config = dict(
    n_experts=64,
    experts_per_token=2,
    normalize_top_k=True,
    routed_scale=1.0,
    balance_loss=0.00707,
    init_std_router=0.00963,
    num_attention_heads=2,
    head_dim=64,
    norm='rmsnorm',
    attn_scale=0.125,
    init_std_qkv=0.0335,
    init_std_o=0.00883,
    schedule='wsd',
    max_seq_len=256,
)
Below are experts of layer 2 (counted from 0) of a mixture-of-experts language model. Rows are named router (the router's row for the expert), up (a neuron's input weights, with its number) and show model dimensions 0-159. Each number is 128 + 24 x the weight over its row's rms, rounded and kept within 0 to 255. Numbers have three digits each.
After each expert's rows: a language model's description of what the expert responds to; "comes after" lists some tokens at least twice as common just before its tokens as in all text. This comes from a sample of Wikipedia text that the model never trained on. Tokens count by the router's weight.

# expert 46
router:123155154094137218131126177088098171137100117127144104108150144119150054147192137162129124092153108147142138148120144087126106107117138137122142099113059131123131168137166168117148112101140151119118134139133113122086137133107114116127118141111173109113132113136162133124135126152114141163128135130141114160146098122144098135115149118151140135155109127132101125121139112146132127079134133116162106153124113147116138141149109151127115143175155130118139135115147136122104135039163101
up1:130111080139121161110087108105111139129134187137128110077111112153137139121113150103099155112152159161163126096136151104154130168151099104112142125125136080167140146169126096098152096153141120129115127123140148122114109127076112142138136122144086182161135157102092107205141112113106127129144117142087094131102147120129126129148155112128161118101163150149120187126138125139073139136113155146136107120131121152142127102099108107130144128139140178116075153127135109139132093154145121
up2:139132115127124084074140130137106160132125140182139124142117157085192107094147099129188126168133126119079150129136117158110140123135135113118122121160127120107145124131100147127101140160122169066108167132143143159135121136142106164122125156129122130131083100101145127126122109162093122111117133104130124140108151104102122142141160135113123133122083109157161110119133105083090099162109117156128139114164125172131178151176156164174107142109131125158130140175106105119141125177114138
It responds to: Pipe separators between cells in wiki tables, mostly numeric sports and election statistics, such as 46 | .439; also semicolons in number lists.
comes after: " 0", ")", " 1", " —", " 2", " 3"

# expert 6
router:159153152174095163087123133125107112112111112103166206118115085085159134130146113122107144113112127139115119118152144163128157146106133089121083126124137131141152114123093143108125099110114131166169133087176172120183098116130123178127128109126164066129113166153089154137107115109128156129112136146098124132119141136113162133116140134120141157163098122098126117155104117128134094144098139130165154130130117161152133120116155136130175123124120097176179151118129120129130118160117158
up0:140131146125133153108107127091124111119095110095145116093125103140131109091127135130153107104139129160137159158108106121145120174159099113160084109127112124092115084149141162132094170120150102080107152111139137141166104125099152143105105102078169177137117077143098134087137129157108143130157148128134157147100142130157132158099143121150157118131112158109101147137139134146181099088123092137162123090163136148125079165125176155111144134151132131085159131134137090144127106116112136
up1:104167114153116136130137111100130147128116149089122114132148134144143117120146120083129116084090080134125130101139098139158095106170112128129164179194099153097171086135140172118122105146105126151118108124132151125117152124112123104137113075105109155104143164155132136107090156125136120063131101104132105133112101110161118123084123111154110104116144156133100135181135156156137130157121076144127125121128168157097150131125156123102119154138109124130178086109160121111132120152095153
It responds to: Capitalized first pieces of proper names in squad lists and tables, such as Ga, Di, Be, Tur, plus vi in environment, survivors.
comes after: ",", ":", "-", " of", " and", "a"

# expert 57
router:075157187104129128167119111139098133121158117131100135114147142108134138137135119153160119105130125103132138157126139079146118130135137143114162146103099155160110146115120157118158146131138101121126132177098125139134158084104073148125096125146076139152142121150144121152144128140075083162154187122151158118153109117103113125143123138140119131144123116125116146124072181159194136095159107149181096146173131146097132129128146166171122111114117109114103133140123126128137136086114150
up0:110118104140119140151131077124084192122132112148104120122111153099112090121172130131142167145136114149159120148144125098136094122122162137063174134127142134120094117109137093121102143109133117088130129106117122168155122104082149142113100141113137118130108119125160125122159106153131112089098143112125135100113081130186150130119096119122132109113097171150078105106151148094154094109140154097165141138119139117096128163176139093101106113143173146161113150141109106105120098100154121
up1:131133146152144140144120137088100077141124081090163130110118160108124157192099130153128133114140111111144125147117091148118130145103122145099159156159101126101110139145107143198162130127105148084126093132127142133132174171128101141135146168108139115134130093145123149164114133143119108144158153136083175125166122133136146121165138122163146110106102141102160156111124120130165154126094152088100144098121115102124072127129107150147121110085148098132142129109135117174112101153125079
It responds to: Periods in personal initials (T. V.) and decimals, plus two-digit pieces after a decimal point in tables, like 23.31%, 4.83.
comes after: ".", "–", " (", ",", "°", ":"

# expert 2
router:126130100176132083130159134123111152109099113157163109145096137105135122057076149128153114126144115161149137148119065122123118160120112101132129097142145131128114101125110152112116138162128095145136150181176170164126081117129099127137122115077168118099098145171162125106115179115158145147120118151158136154079106132159121132150105091103123136100130119108129169134157111105125128086104126141105082139113120098169128132104141142135088140155141142114145113140131131134128130141127166
up0:106098094131138102085142111137105108162087135094132112096123167136118172153144108115152135110149159137166136154126089170152146136122131111115173143107135131078120129195130130154132142145133117138152130091092139109148121057103130118157146172084113141153120125136127124129105134127141141094103129136158166097101119165095122168138121110095117119136113081101120116101127111117108123118096165153148168165154111125146134143118087142159100138126108111149125150109190100097147106131121142
up1:111100097117140143048180142119129142136102153107150134102063118113126112106140114145119153139149112103115151082123135127100115154133115161154145118095143140138140154075112149112132154128124123111117158111121109148154141106164160126129161183172115113157116151159107172071084135144140177120112104131120123096157129100156061116105134163152093146144111135152123137160112140122127116123119122157135131119143136093131093136121092107126137112133105124145087106109135093116122081124154117
It responds to: Pipe characters that open a new table row after a line break in wiki tables such as election results, filmographies and rosters.
comes after: "\n", "  ", "-", "\n\n", "ogen", "uct"

# expert 16
router:114120122116141165100120142130168155104087145146135147149153157123142130120124136120149135117125160169094138144139140132129188157114121086098185165104174137174150165110128139093117092147124182132138078079151133123160066125114146132133148121119125110161128139175152110114147152144134134105130131152091126121109122121125159136083147100097113115170126095150123115135139139107110129155097122148142158105101121102156121136139071135120116121168109128158115141109096137159135114146171079
up0:104122107118074126115128117086132102168111095120128160087120070137151064129140117167137162130096153085086131148115138062155123150156098094147167137122136092115095153118117116136112114106123132125109115108114141132105127146128102114167131151124099123101103121132155101122175154118115140105152126145114158115100081135132140114139154136090155097093125146104090111168168136155117138110112109169074102072126125147152104128125143130142148081135108135124099119117112156123117131138133124
up1:098115136086141128130141109133190123147151143172135112142120084122128118100140114142132094129127124127132098138139119161144105156109150140098086162165153072097098133108095079129110138167148100104125118127063175129137143082163124131165145121122121090147096110106126127107153089155121120148142162100130109145149129108132150100106130102134129170138107124161155139118164105130142121165108109108162135100167148112104095137109114165143075122142121093130138118076104090146117150110125136
It responds to: Short syllable pieces inside words, often right after an opening prefix, such as ti in exhaustion, si in besieged, di in candidacy; also word starts p, all, be.
comes after: " to", " the", " a", " and", " an", " was"

# expert 60
router:115119168112118145105123169099115151098145125114129155165089146137153158108124124149176142134127118106095144145115111161125124118114126137116171137141085086131129158093116142112128134090096142163118097164166170124156167172132133144154086142124110177143114112143132151126136138154069113146144150063150153141095134101141108122142121141132105138116158095141123184125103140163126121157139123168138098132122111146076129139129108148171098183169119131168143126143141144123111139108115101
up0:159130119124145159132107131123086147115114107138070110163077175172144085141102132125179118108115117124098111138112157139159122180158111127117123147117137116115088135115140109106128156126147111084143112149104160126167111107145107110117142136146156088091124108107129143124090145110092162112165106139111162145115132112139157151128110127158163151135120076126126088067090167132142142132127097166083103105079112116102100118133136118106114133109119123137150132153103168102105155119138145
up1:184157185127105141163180121115131160137124114104121166131100101165154108138126121106110112162113155135136106088165082098135131159150104165103142085119089109119143120135088118103144135133142162145100154140167114096140129125120123134113123134124147094157134133171144122143115115119108152130113130098129089094102141083108114138134134125150149124167087166137123141087082109158111113162117099129100104110121120157164164124093143130166095122124165152134143140124095125148183106118101101
It responds to: Hyphens starting list items in infoboxes and taxonomy, inside compounds like purpose-built, and in table divider rows.
comes after: "\n", "-", "|", ")", " information", " non"

# expert 25
router:089124175157134103111105139110120211141127110150099128175093166144126151155114145122159134110157164135082131073145109116145099095139116122121150153133073129128115105136111128121150158123143108120110149117119113088098159127112078104129119098158096096145134106137126147130109093118098145139142113101122159138114079132133131133150150128102132171104123106083069156117118112154128139119139128145117171183120138115145138128136164127142183122123155107094090132092112110145129126149109131
up0:093101124179152120088109106127134158137123129149155145139157161095111095112159143127120138068140160120099138087164135127108127111129104161119131110122132122183135129093141094101096109125150114116127120114154133129170144122133107169136141124167147084124091152141137091107137143160129104112115137120123124120093103119104152123148086178129065134159155148139096127103169117135161108155120116124127140113148144139162137133108164138188112130152168132155092094138139154083128168097123159
up1:125138174125155145139101131141116107156147148142116093157120074124154105106141154160109133127129150150141116082096126126104144129123094138130113115147120108097091189148160179105162167090107152140126151128141092128175129156092120129089117104144123097150099171112121162144114127139160131142086154125164072107127081149143094141144127119159133132081092107121138126134130134113173150102136111123114169119131128078095131132111141116107092125123146120159130120166132167089113118150097132
It responds to: Standalone numerals and number starts in tables, statistics and career records, such as 0, 1, 18, often after a pipe.
comes after: " |", ";", "|", ":", "N", " ("

# expert 18
router:108145116131134105163141097099127129145156119142103109120141107110119117149137110072049109108121131079153122110146110154102142116132130106138128102114126154108158092170142100128117097103089151134132174132138102097116104124085151117132111093174136084125101119115132115106129135081108139124118110115065114145120082138126119103141149104128129135159112113134138086117157111145065125138155119117153149156088116153169118136134124126130172105098139160134191092138140102095145130095115136
up0:116157136155133110111117087102140174157134145137108131087135128084106033083145116099132111117150139101142109084119115186127112152100130118097111103152151118127127096124114130116152126115102134163137141168133132089112143121120151160110180135133116092138170127117102127096151095122129123105109133136157168131125129123095118102160159102111127139100121106169108124135170156120118119103141133136120129129084115132165117115131100094157140156156164138185089144106140113170151143126157121
up1:133124162119162167221141155112107136116136112163107116120150099082124107127100144119084157127086117138181136149138098121108119128125163138134121145142106131115125093117141157096133118057116125103140099155105131109144134149157140156140122127102125130091100102126152126134114087158164159099153102128116159123129106117132158127146122145121136121160138107100142137084149144121093126096098149143088101112115078127073149086120154122145135096173158127115128148096111150132121124119168120
It responds to: Month names in dates and United in Manchester United or United States, mostly in football team and season articles.
comes after: " |", " on", " the", ":", " in", "|"

# expert 48
router:112145126107134121101137135130106128153131127155090101129113135104103103134161145106128068127125143110150164106130108142141151145156080151118110115183098113098147165137111110144090123115118101096143138110104109123070178099093092125131144141139058152144149149147102119126135094087135124132114102105126122138102095139140127134153080138084103126100151177129140110139153178141129101132108117167143148181129187173165133121108132149141155135132140108139099132144173123109124127126101125
up0:159135149166126115109134126118191098152132155124107180116144137157121121148095110126074117139141119168153116165134170134105129113134107134192141125123075166123124141109128151123149099150157163143166091151126131144137124129173137098154113128120161109160128106177161148154115133110101156117138145143128072134135119128103102149118134122116130143149174132127142113124123169098121138088108138118105080130096120120127092120131155099145126150123095085103144180132140169156131147077132101
up1:116120086152115163135135182086159139165155129081150154123170134086124153126118098117108100120104149133120125103142144135123158145118176120182135126086146119090167142119122096070129144119123111146113177174103098163145152117115133136147128113145152096094100168157117149137090121125162107112165132085150156174150120170099139145136141122093136111090145140113138118117151152123114129169143122139134114125160124138106091139133127113170143122129107136144095114153171131143109125122169153
It responds to: Country names and nouns like States, years, career, life, time, ending phrases such as United States, New York, Country: Russia.
comes after: ",", " United", " in", " 18", " the", " New"

# expert 37
router:125113158125135126112109129136136109109112136080136095140124153111149116114082093102113057129123144113106116143135110145160075107129118112147141142148094144145102093175144158099113112120149124097149123112126091072125141094123153135084174085196113124135099102133119145094120087088151128157091113179086101077172131141129112115109153136111104112119121143146128159146124168134152134093115140106101141110115156161131110119131146175120098124139100137131153151153128143122119111143136143
up0:113175115136132079116112131122079153145164126128124109114088104100156112141130148139091111133119125188115136143117138131126155190177140144095101106128113144124111150106127125106165146141136103158112118133110093132167082166112111117080088148156120120130142112132075105116075129089116139146097136159103144128150105151115161106143168118135114090147158140148137092123110132094146113112133140115156143116119154147103093109108124153120120154109127101072172118107171140140110133154108162
up1:154126165110141129087103117171114112143147092144149115180132119126151149117139125144135141145111141108095120153164140097142180161106144096098148153155171122135118128122073127111120127106153128117099127089101136092105116152088104158113167164106173112111142144119151151132144165142134135097123143120113141128172170112132099108126123110107124121104181121106107096113140121123104142141107146127071146141119120103140140158166129120104127101104153141076156129164201135141148129133102083
It responds to: Nouns after the or a, such as series, season, group, album, family, plus New and fragments like -oc- in diocese.
comes after: " the", " a", " The", "The", " this", " first"

# expert 34
router:100103107138132123156185164118132123114095139122139129110126136134123130145109149121136094110107113137137150082129147090122118139129110112129121081086128129143145133117068119165112130151137115130138096148110134123098067158118117171118172129103111127105127111068137127157148085091140129072161126127147130101142118102107153102083150089088134117086127149126091134085166108107141139161146131109138057158143169151155104108142138159108118137123089124108130126115106145139131126097123171
up0:156172094119114117161147153087137157161138108178138123095096104133157087129112170117118127147071180141158100139126090137148108172113122152115137097139118147132151126095115115148200138139121158098097139150089097089131124141126136125143164141144110134139117117127136125121084091109107074114168132103143128135140141135124139119132120153158077131108143121142105149156158115159150160115115134129115103163149149158153152141109072127169118095105143113138142155147151115136089108131118114
up1:116104087153091134115134113121119057144132134133117147106158148139145134106118114145108117125123146141143140129125149132179182141169106146078105092139133155096145169154148132165122121110154083118147133102152152111176138135151119128158148124123108133138111139109095181115180093123109133170133104116114164144126115136149164100098090137104156097144122112119142145156138102134097136146083151151118120112151112127127150135109084096139094123091150186107131167138111173102119112108128091
It responds to: Function words that start clauses or phrases, such as that, from, which, when, where, between; also um in accumulated.
comes after: ",", "s", " is", " due", " there", " was"

# expert 32
router:091175154087116129151109157145118122129103140143120170118147180167116131131135128180133114162097130126160103116129138133103118157128080177105127157104098155152131098066113153130123147130141168138087148152126117120165189111110148137092120129125148124138113119107134124142096119151098182143116155134107170117166130140113111125121115150164124122111114085156099175129146118157144150159127120136158134126178104117099097115145114117164087102102115140131146131137081140105146129119126170
up0:135144134188103110126165169169161107131134122143107131120134112109109141103161098102103131127130117146123124123135063100135092091155139153111101112109099133095089117132101091092113108146091116139108136080132140108136085085152133150135129104116075118160111127121148135143160152132127101100145097151113119082114118133094141145152147113139102155133117090115103120122137113120118104151111148159149147136151148132072163199175126116149067148117122127132121132176118156120129116106119128
up1:156162179132098144098115094132136103151081141131098104124142118141161138087144136120089112130158108123166110146112151129134139137132061146080136119158084141101094098112152158157118071135113091130125129148171145150147110095085114139125109131156140152111134122093116122134156128116123116116112133091122135129120154079121102112104098109194131127132135107115115120179129155098106112102109131147118124136130168098099145104130097145124118073152157093152144098133137167106145111110154145
It responds to: Single capital letters inside acronyms and codes such as EMD, SSS, SVK, PM, plus odd mid-word pieces like Ext-inc-tion and Am-phi-bious.
comes after: " (", "″", "°", " \"", "\n\n", " S"

# expert 30
router:177143187116166148116141141117133094159123123144110113103129103156154136119125087142150119123130092117125134170138089138101123094073168131130133142118128094093125113119116118099114087098108111098130146078133157096113139143109123142109105149136098136059116100161105098120092124123116124102094105102153142149115098117121118162158120115094100111139095164118137127112107089141139134177115153109128085150118130133138106142102120159106145082108054124138130128112159150148138152117171117
up0:094124133097126113122147155107114109179139116155129132147144136098124127126074137109102138126140087157148137134159128162109165128137134112171113124122146129163160102162148093107166123165138147102124155143105136092159123129149140167082144112116125132166090149104121144141119167120121120120128118131168192120116118171127089088112156140111137169147142098106137087154118076139168105168122136116112164108097160130154134101126104155129110119138091112165147117094155127093076151146112120
up1:136133126148140140187159122156108131127094125127164129121100125170147123134151152123114092135126110170132105141142138160164140081130125082120125112152148133105123128129095139161121130118109126144104142135170134174120062141136118140127152158085139128125117116099125110112132148124115139038133134116171110139162080125118130126163111103125125144166087127053095117127106087113112107128107150139144178138135132161108129141136121122126162131113142167097144130111124151153135074118130181
It responds to: The s ending of plurals, possessives and names, like Interviews, women's, Vytautas, plus semicolons and some plural nouns.
comes after: "'", "(", "’", "nt", "ication", "our"

# expert 23
router:132112098156125134155156078148117118113125106136142088143112102135120118100133098074082127082108159139081154091150105133119096144136066158143101113137097150105092099155114101140124109146144067107116150107104128140103104071173160105144160130131080118146133157111083140114111088107135117099142117156085163118104110162166134098123115159159160113096173145143140129108157126155132140136149148117106148102131128139135140132124118110097124141123107136136100138129163120143126137119145159
up0:124089126123100127143143139121108133135146142174136097157124131129169110094109150119097112153125147125129136187160154137092122117124130146172157131108128169161143162096122115127174107128105173155122124110133101114130168127141155144124146135115102109150092123164125153155166087167177094088149087142125145162144135145117137098148112117093132158152144159124117142132117127167135105121124132124083141118093142102151152149129100124087110161171098153106112157153176091133090137080150132
up1:137157128111092128122127151155117099109168091109160105128152151111124136081152081151107109141118112132129144109119115085082136135106108064163121130132116145092112136171129158112116100080138138121107128127104109170103151146121143156099112131146124170113093111150130126133138099069124072099132121143149108127150105121161145185141081129120137127112129109131093099123112151154138140130107147102142103134139122082125149143080111092091130173160129149152122089124074165134128116115139126
It responds to: Head nouns of organizations and places in proper names or noun phrases, e.g. University, School, Party, Film Festival, city, government.
comes after: " the", " a", " The", " National", "al", "The"

# expert 5
router:106144191112134118150093153113157110131173136115144137094159127127154120109124122150123162136148119131105147163140146145118139143085134154112107123166145152114114080120164115116121183158178159182118142170112143132124142109125098144122123113124117130160111109081177121105122153140158105123115174151094114175148143147110118117172098138177144114102162104147147148120137132141114132119108123169133123098126131170099158156105092090114093158169120135161144123171143130088127119130115136
up0:164129134142137123171133112127141113113126143143119118108122151139111127154122121106155117163175140115116108112115147110117118145153108119184165125089110174149127142140106095093099127157141131162171159080167125147127134069138123133167144155110100164133103101130131156147093119163081139169158138105142118109144124122159095131157153188115145086109135069095111141099125120115109100122118153098133126112143139125121137138106108149131111112122113102076139107138161108097171077083137135
up1:119111092142158129105100130136126132153160137104164159147113125112172108136121123105137129145106106131128157152124153137105140127149105121120189120118112170147117099116185158172140132064094107120109174117107101119109129132109154170105133124113125193124145155137126103131167127105114179115118173166115112129141166129117125082134115168150118168095156147127111144156132138127152146156084117132136201105142133176157149147139159164120138104109124104116143156119122140135118137118155151
It responds to: Line breaks after sentences, table rows or list items, plus opening quotes, brackets, braces and LaTeX backslashes, e.g. \colon, {.
comes after: ".", " |", "=", ")", "|", " ="

# expert 31
router:155111121107129111085210131103148132133159125126102136094121117135125140162123138114139099138105146136135119100141111131133128142166109095126124106174160152105102125137152117094124097144151117138114100139111114117127076146094129087138180116117132126135100123155082097134125123095129114094179106150155158139103075165126132129115138110126172138138140098106099079106128162157128151099147115145074145138106113093142138137123152154104147136126130147125062114175140121116120142151142067
up1:108140119080129128112140119093162091167149116101154160118098112113134090111122155116140126116112112062143144138129157143157135168106148123123141109137155105129132132150149098134140122125158123105118106169141113119129199142125105149119108121123160124151101131130159151212120108104127101144116143132131138107162109140108170091150150107134081156149117140140160147154133124117100136113108125109130141106170157132145139134119153114152138095116084086105108096199097146129066126144116120
up2:149118161121090125139135152104134112118136140129104108105112155148134163140122160154095100089158119145159164163182133115088116131077102136154139116104129156127124138094118145111099111153114152124142149112153086128104157084166118101155121149114141122112136154112125077141121118142133116117170174137114154099178131098129148095100108162128124187095108147121119144124167109118139099124062101138127139144127123117116175119151106112081092163167116156120111143165137153118133117145090129
It responds to: Content verbs and participles after was, to, he, in biographies and sports, such as made, won, held, joined, lose.
comes after: " to", " was", " and", " he", " were", " be"

# expert 36
router:146152100130125114135145132108145153159124138116081097103072088181130142113113125110107131144131146164137115111110134133147132149149123133125132165146158134103076097119103105136111091140117153128122121129127169131172147107150108103130167147102106145120127174081150114133140123098155126100146117142099080130089120129142115139135189119100148130186121123131133132162077112149110129143116109098089119081122141170135098153196112146121153096117111161105099124145170124122131118126108082
up1:115155120120110102148155139123165113098084141116113125170167097146106129095137142129090117094137156134153138113111139110101134128136141109140123153163175124104127076163137130123119130141121132130141092109109148110112142119114130130112134177118172137136080113116097087212155132087098159141158111090134097108099129144137113103147091100120136123117147094077132153122108171129134114127137124148116102122120131102109147168100113036141116102116136113149125119127116122110109080123134162
up2:126126091131125076136151081146158162164131111133114097131126131161151103106117158130129120114133142163104135138113152169145125101089107173160116096120153116127131140147125134125157131103119081138158132146160133184111133122130141150104166114180139118143145172152166151161131136109107137132123106138107092102086163117080111141107162124104155134105136084159141143120137134108121067117088112164138101136149156149139168132160104157126115132144118088141123190099118125093142123091128106
It responds to: Everyday words like not, first, only, can, work, and verb stems before suffixes, such as cell in cancelled, design, represent.
comes after: " the", " a", " and", " his", " to", " did"

# expert 49
router:160176103161104120112110149162106130127140107086132102164095112147131108123110123098116114119111132138095078096122115136126126139164066133139139175130163131136147115109131092175129126113103160145166136127160132151158124106129112108147179116151119096106129163161079130150088143086150147101085111147123108110098124123156144147124095149170161115152133114120152147149087087135098103126155159156109172096107148128135116128094130141109139104112170145122092108095128103149128146142101107
up0:139111118144108110162116153125131147174101132135127139134134098132160136088177086122125134119149102112141140139139104109118189088116092152145071154133108114101173136120148160138092139106120061095129110145138130138124125115117150121115091112120176144097093115132156133111163112139088122110130145106119120120070094123125134152122111116108137112128153145100122131134130177133080092130117103117116121100099163187124113142110093130127156147086118138135160117086074105124134092125127169
up1:135113152119131091125175142137122182128129142116105177136067119087135115088104135123131093133156126101103153075126179134131113135139120099078120127151085089113122109118150143150107119126077083115110127161114109128123121144123096115144123130148104152136094145136108117132052116162093134161116121070119073107087096148147118187153105129128128105152103105122117137137145133113115122150099121141129143099130149150136107137096179116108140131126120134170149133121128133140128148148104099
It responds to: Short word beginnings after articles, starting longer words or names, such as Man, qu, co, sp, Sam, pur- in purple.
comes after: " the", " a", " of", " and", " The", " to"

# expert 24
router:147138102168151106141119133122090140147146118160145113102142116104140099108103118115126153070114116165157139137131089121142128151145101080139170111123173185121129089151116119103107161125153142081120144088170144141115148135131136153144149102086150100138125132141117113093141091104092172106093124133087126143125136088182140130152176138129120136155119167126140140165152114130089131145138129098115132080121132112165141099146140126146121064125121155146163148127114149102122116161128164
up1:084096128144166147123078128094102088106116117101161107122136168130159052145154151075142128120145093158147055077109144139131127148148135096111165131147131110092098120123159161170120137137128110096123124147133132155133155110119108114145127130145131107097113130132096113108091105107133133130147116119112158121104133148107126136141118118117139151113116146142170168118129114121137114135110122112160160130155148141151162103166167112165120170122156120111113154104162133103146143075119077
up2:142111154129153138122097129140104134148101107095084129168121161139129118105153153109126116154137108104090118133132190158141107138126154135157122087172137114123147103113105144117143159127117141135128108128111135110111147147126105120145116125123156138154171170130124141101113136148153169115122154129113155142144098108083161127111129115118101129167124162165176151074097132145172121152149123078196142176131163118104134147147136127182082157165142131148096169145149136133139095093114142
It responds to: Pipe separators in data tables, especially right after coordinates, percentages or numbers, plus some line breaks and odd words.
comes after: ")", "%", "\"", "0", "1", "2"

# expert 51
router:130104106121116138098124099128148125128113146145116120137127082160126121138127124150137076115146155130157162097062139151124096156071126111127178159137146142118131131108110145103060107074109134149130177130106137113113169102133108133145165134100130129159107137121148130127125151174095124099107157141086069126137142119105105141036134114115134134112126109140148089104124108136153138129129137112087126097140124135125103128139112163125112161108114148124134090119135184121110166122135144
up0:125141170099095163100156149140138186107104122118104119108115155102106105153144117109070122128144179151143129120096150099156112152138118118125126119140124129102110137113107146160132139161134138144128143157126080097124134127156136145166131086117122147162131158131133126128151054133115093090145151142111105180144095111139103161145105127147152144142117147135114097148111174160140073142116113173115079181144158113148109103132140166126110113139137148095130093131121165141126088150106136
up1:152062111131131140131129126113154122176146126157143166131120159152117142129116109109129145118130098091082145155130144127080121114134087144124146143138121112099195138152134118166134127135127102144142113121129098112191152140095136167127119132110112151124146139110142134043168124139147095103123148129140101158173136133145107109126147170124112128113159141124129147110124090145090134092103127161137136132068091065134123140144169089118100113089135101135103127137136135149161101133126140
It responds to: Sentence-level function words in prose: and, was, is, had, he, who, but, often the verb right after a subject phrase.
comes after: ",", "s", " It", " which", " it", " he"

# expert 63
router:066134150103128119148099115149142105123148122086112122156125090103157108119124144138166111154131120112159105163118147113096154136116119118114113102154045156116091133076102140108124162114146124122129151153063086157110141114128126092108116125109126151160122125091155139145140108130117107162136170090132128142149131120107116116139175165134102124138154092149131179117138132126164128130106110137170115122149107137080079145134108132127088120122121090098122097111139140185126143095144123
up1:130155096096126154134123103141138126144105114170147099142164111122172126125120158145141088138120139139141103090163103104137127134182116072094127129157129141121106136119098120143142132097119095104121099102076173131151105129117138113116127141146137088147103172133149096104127159137130119157147172107102145141141160138114133114131074136122166183153131133150143174117069088122127152156116125115127128151149091118141141075107146118124125123110077131125143086115122094057121134138132134
up2:131113154153110120119098133158136151188145112163151125137072154144129205089146094101144150104125098098159130122123117119135135169122146165081129151131118124140098115141126078129127161143109083117119134117117131131158161130143137126139117171121183131133106145106160157137143128100145099157134118151102170132145116137093130137109162140139107061127100122119117129137117159106182120184137103149137165116132102126111103148130158130132125132135141140140122085129166144089137138168111083
It responds to: Sentence-final periods before line breaks or next sentence, closing equals signs of headings, and ography in Discography headings.
comes after: "=", " =", "s", ")", "\"", " career"

# expert 27
router:134152162156121103167152090102117145159150135141085151119105142173118126111125120125139074096089118126089186111139141121132103131102110163143083124138084162154127098161133144099159135159177127095103141155106127120078135137110114141116109141148131123146108132109144141150122133130107132150189149184152166127145128169119100134143109156136120129127156155115128145134103133110171147153153109172145151159142109117146158118116124146136113125145118063161100117164110123087128126116135091
up0:093161119135142136144117133123122118187130157118121111138112156115137133116075102102140071129131128115132112108140156093130122124112137185144141117162100148106165175120112114143141123153143129132143097118151167111137164149168124175137145130106139098150193169119136100133122124087134175170103131142147147130084112157105142142143085096117123193124137095149152135125141154116110126136073155127078131106132122142138121153094120113175089122147128141102152147088129106132148106108144117
up1:169133148131152122139110149158114146122154117179085116152121141152129061124097134120151126141131144119114117127148103154111100099155118121113108136136166141117132141095109150090132134115148120127115080155120107134114153128133084148103118131128122154090117180127108130162121125151143160124104158116083161093114144136159118147140160079107095166165157141144123104125065154174155110178157105084121122122133121122126090119149079132109078123163143137151126138101163123142145109161156112
It responds to: Uppercase pieces of acronyms and country or position codes (NASC-AR, BR-A, USA, MF), plus coordinate degree numbers and plus/minus signs.
comes after: "–", " (", " |", "′", "19", " /"

# expert 44
router:119130180138135140139103125168146126161127129124118158106104170114131114059106111149133140092141124151135160177134115136098176143148109120149107160112127157142178076151138128133163134184136154095102151129143170148159106150137145099102118103155093117111116110183130134163125139084091158169149102131143132138112152154137141135116100174102130139114095124147139127118127117158115117155131133110135194152170118115102163106151111155112144117137126146133169133130086107138139103125117131
up0:179147125147159127132109116094087107147130094103089140069098122129114166163122118153138103140096120146141138166128116145100122119080115130099109143109071157177169126123139145154149084134129082115109102095099096137116140165106155159107130148182093149146096134103140105170150155130147149145113130136160118128128090114114120148136110102116154150127099119121090149110149174140126101120126153149110137151107125141123141135090140112117120138163140144084125123114119140119197122149118092
up1:143105174124125135142114124117133114144137101125116143157150115131127141123105155116133113130140146124120127136116112126142163148130101133130092143120170076120112157164136116153175154161133136158142108125117135119134096094128105098123132162179100141136123086126115105096088129128123149088117173144097134129151184128103173115114162122099084189116099140088111159153122069170130159121118170139185165096136123116177153141112123130149115076118145121157163136113116110126133121121135178
It responds to: En dashes in scores and ranges, degree signs in coordinates, and spaced capitals starting abbreviations or initials, such as US 74, RAM, E. W.
comes after: " |", " 1", ";", " 2", " 3", ":"

# expert 10
router:133138134163138104153103109129114110149139124107172138133106148179154105117128146162132154135129105050101109141116134127141129158081115120152085183085094115138168121147153153116132114122149157134118102144124111119157125171110106171112135097121135055122097168145126167127120085134156115134114129141154135121184131100115109116118119140119111091126087138143099147124153127109153122149101111125118082123163095120141112120131130110135126124081148075144134143168155186125122127118139108
up0:142132140167157117104147117114159135122129134126146139148100135096117153142133125125173161148127115090083115087139128114116130112139070129115154130150106136128132149073129146135095159126129141102196165089127158114119135114136094153122134104131119124102102110092096141117117105116064154172129157128125104129143151082110128111135140149158106133137149120093093114136119150149099135144104142122074131119109136146150113157115157161129158169092135096135121122122205159149123127066162135
up1:108075099128103089110125140111129138141085129125094169095122115107140112117136106115105114086132134096121162105095124143125161124106155135117089163104124117113122162141136133159134156183148131122111143114137125178185090148139137163146079115119147092111101136126127119142109136104140120159148128136110114101139116144095128112151156119137096146130122117165128123099129119181122097140087125128143044155157143093113143104143145114147101180132179136116107136100127110108117148072125158
It responds to: First pieces of capitalized names and words, often after a line break, quote or bracket, such as Sl in Slobodan, Cl, G; also word-middle ap, ea, umb.
comes after: "\n\n", " (", " \"", "-", "=", "\n"